python train.py --n_layer=8 --d_model=192 --n_experts=96 --experts_per_token=8 --d_expert=32 --d_shared_expert=64 --activation="geglu" --moe_layers=[0, 1, 2, 3, 4, 5, 6, 7] --router_score="sigmoid" --normalize_top_k=true --routed_scale=2.5 --balance_loss=0.000381 --balance_bias=true --shared_expert_gate=true --init_std_router=0.0348 --lr_router=0.000748 --n_head=6 --n_kv_head=6 --head_dim=32 --vocab_size=2048 --norm="rmsnorm" --norm_place="peri" --norm_eps=1e-05 --positions="rope" --rope_base=10000.0 --rope_fraction=1.0 --qk_norm=false --attn_scale=0.177 --tie_embeddings=true --parallel_block=false --extras=["capped logits"] --init="trunc" --init_std_qkv=0.0368 --init_std_o=0.0092 --init_std_up=0.0368 --init_std_down=0.00564 --optimizer="adamw" --lr=0.00207 --beta1=0.95 --beta2=0.99 --weight_decay=0.26 --lr_head=0.00822 --grad_clip=1.0 --warmup_steps=285 --schedule="wsd" --decay_fraction=0.834 --decay_shape="pow" --final_lr_fraction=0.1 --batch_tokens=65536 --seq_len=512 --doc_mask=true --train_tokens=261400000 --steps=3989 --dataset="wikipedia_en"
Below are experts of layer 3 (counted from 0) of a mixture-of-experts language model. Rows are named router (the router's row for the expert), down (a neuron's output weights, with its number) and show model dimensions 0-191. Each number is 128 + 32 x the weight over its row's rms, rounded and kept within 0 to 255.
Before each expert's rows: "comes before" lists some tokens at least twice as common just after its tokens as in all text. This comes from a sample of Wikipedia text that the model never trained on. Tokens count by the router's weight.

# expert 65
comes before: "1", "2", "9", "3", "4", "0"
router [114  76 155  97 107 132 130 121 112 106 154 121 140 137 121 113  73 153 124 122 144  81 133 159 112  99 174 130  84  99 139 197 151 104  91  83 148 174 153  99 113 117 120 169 144 125 105 138 136 139  84  93 204 127 117 147 161 134 105 111  79 107 140 123  34 137  82 158 155 103 156 155 145  66 183  97  82 149  75 121 122  91 111 101 150  88 152 166  95 118 148 134 112 134 136 127  85 134 169  93 126 120 154  61 104  76 137 159 141 158 110 129 119 149 207 115 115  61 138 128 204 140 159 116 114  96 115  82 126 146 122 120 165  75 120 111 153 151 119  70 113 200 178 159  69  85 147 101 128 102 145 139 206 181  94  57 134 130 117 171 128 152 143 135 152  44 101  96 114 119 108  99 125 125  64 172 156 119 146  99 130  98 110 117 171 102 115 105 102 162  88 139]
down0 [153 128  83 188 161 129  99 145 134 115 115 144 116 126 113 162 142 143 166 153  89 104 160 119 142 125 163 123 146 100 166 136 118  68  73 176 153 153 165 127  83 147  89 147  94 142 164 168 198 114 130 115 173 133 162 135 120 108 148 105 112 158 123 101 121 168 129  41 199 160 198 179 148 147 157 128 114 108 153  79 132 155 139  90  83  95 167 144 138 128 160 156 137 161 138  97 158 129 139  42 141 132 124 185 147 116 180 116 103  81 156 155 104 134 154 149 151  71 102  75 122 159 128  93 108 131 177 143 171 115  87 176 100  71 146  65 133 124 108 103 115 114 137  64  81  90 181 141  99 144 156  81 189 103 129 114 141  82 166 165 116 167 134 146 136  99  75 129 143 131  93 123 131  83 123 121  94  91 189 114  55 104 124  85 140  96 172  97 177 108 140 110]

# expert 69
comes before: "\n", "-", "|", " The", "The", " In"
router [ 88  79 154  80 122 134 124 136  92 128 112 148 156 170 118 108 111 184 161 118  94 144 111 133 137  64 133 147 126 110 127 153 126 112 154 132 117 137 120 122  76 151 101 130  81 130 219 112 163 129 141 108 146 134 159 130 119 126 151 142  52 120 157 141  84  74 133 156 173 142 163 112  68  92 150 109 118 189  26 148 101 127 131  55 101  95  85 140 161 130 116 174 130 139 140  81 138 110 136 139 189 104 132  82 103 164 159 131 127  23  85 166 138 109 182 147 104 141 134  58 187 157  95 120 125 182 163 158  83 160  93  65 148 148  80 106 135 170 115 130 107 163 167 158 125  91 105  84 139 141 105  92 194 125  87 135 142  71  99 115 103 104 128 144 155 100  74 148  79 132  98 116 111 107 101 122 151  90 153 149 150 134 112 152 160 136 157 139 103 175 134  98]
down0 [159 133 174 165 143 134 149 102 130 144 144 139 156 146 170 133  73  94 145 137 109 102 131 120 120 125 148 152 139 178  75 147 124 135  58 111 166 150  93  75 125 146 181 132  75 116 141 128 121 118 140 123 155  96  92 137 166 172 109 183 107 122  61 193 135 102 102  56 152 171 161 162 165 109 110 160 161  79 197 124 107 150 189  97 117 106 161 137  95 105  73 170 134 127 134  89 114 102 141 130 162 170 156 134 103 149 113 125 108 131 141  95 150 118 100 114 115 120 154  98 112 143 117 116 150 123 158 136  53 190  66 211 102 133 136 150 166  94 142 168 113 133  60 201 137 114 136  54 134  98 118 105 198 126  71 115 139 116 123 137 153 186 120 133 188 119 104  63 114 105 135  95 139 106 144  82 162 100 140  78 187  96 133 167 122 125 151  57 149 120 118 125]

# expert 19
comes before: "|", "-", "\n", "==", "The", "==="
router [ 59  94 132  99  81 153 129 120  94 160 140 171 142 135 109 128 121 181 158 160  94 109 124 131 147  41 136 199  92 120  73 151 152 104 122 129  87 112 131 183 113 169 132 110 119 102 120  62 134 132 151 115 157 136 128 112 166 156 137 148 122 135 161 112  57 116 148 185 179  92 126 165 109 107  94  96 121 172  97 139 140 114 124 148  82  48 143 139  47 157 119 119 105 136 152 107 107 135 141 127 148  75 108 124 121 143 170 163 170 110 105 127 165 201 137  74 130 114 159 101 174 122 105 188 134 136 123 129 100 156 139  94 114  45 148  48 126 145  94  95 101 161 194 179 126 145 107 151 157  89 137 116 144 154 130 127  80  70  98 117 128 147 152 171 114  72  83 169 156 125  59 138 115 132  76  93 146 108 163 108 119 103  90 121 189 123 163 152 106 140  98 131]
down0 [133 112 139 111 219 147  82 120  67  82 179 125 149 123  86  99 105 130 161 117 117 115 137  71 123 139 109 116 155 125  99 140  96 151 121 139 110 143  73 158  87 108  85 157 180  88 142  96 106 152 163 134  99 131 140 144 134 179 104 157 104  69 127 101 132 118 107  37  88 158 108 114 157 156 166 138 102 130 103 136 110 165 161 116 159 145 174 131 136 144 129 140 153  69 127 120 131 183  92  76 126  77 117 205 141 140 121 109 121 113 119 168 161 148 166 119 154  90 154  79 189 125  91  94 137  98 158 109  89 129  84 143 120 102 206  79 156 149 122 138  74  55 139 133 127 141  91 119 118 104 160  96 163  87 153 164  93 110 157 182  76 130 105 132 130  90 153 186 115 141 108 152 162  55 132 112 106 124 188 144 191 112 167 119  95 101  96 162  76 120 106  71]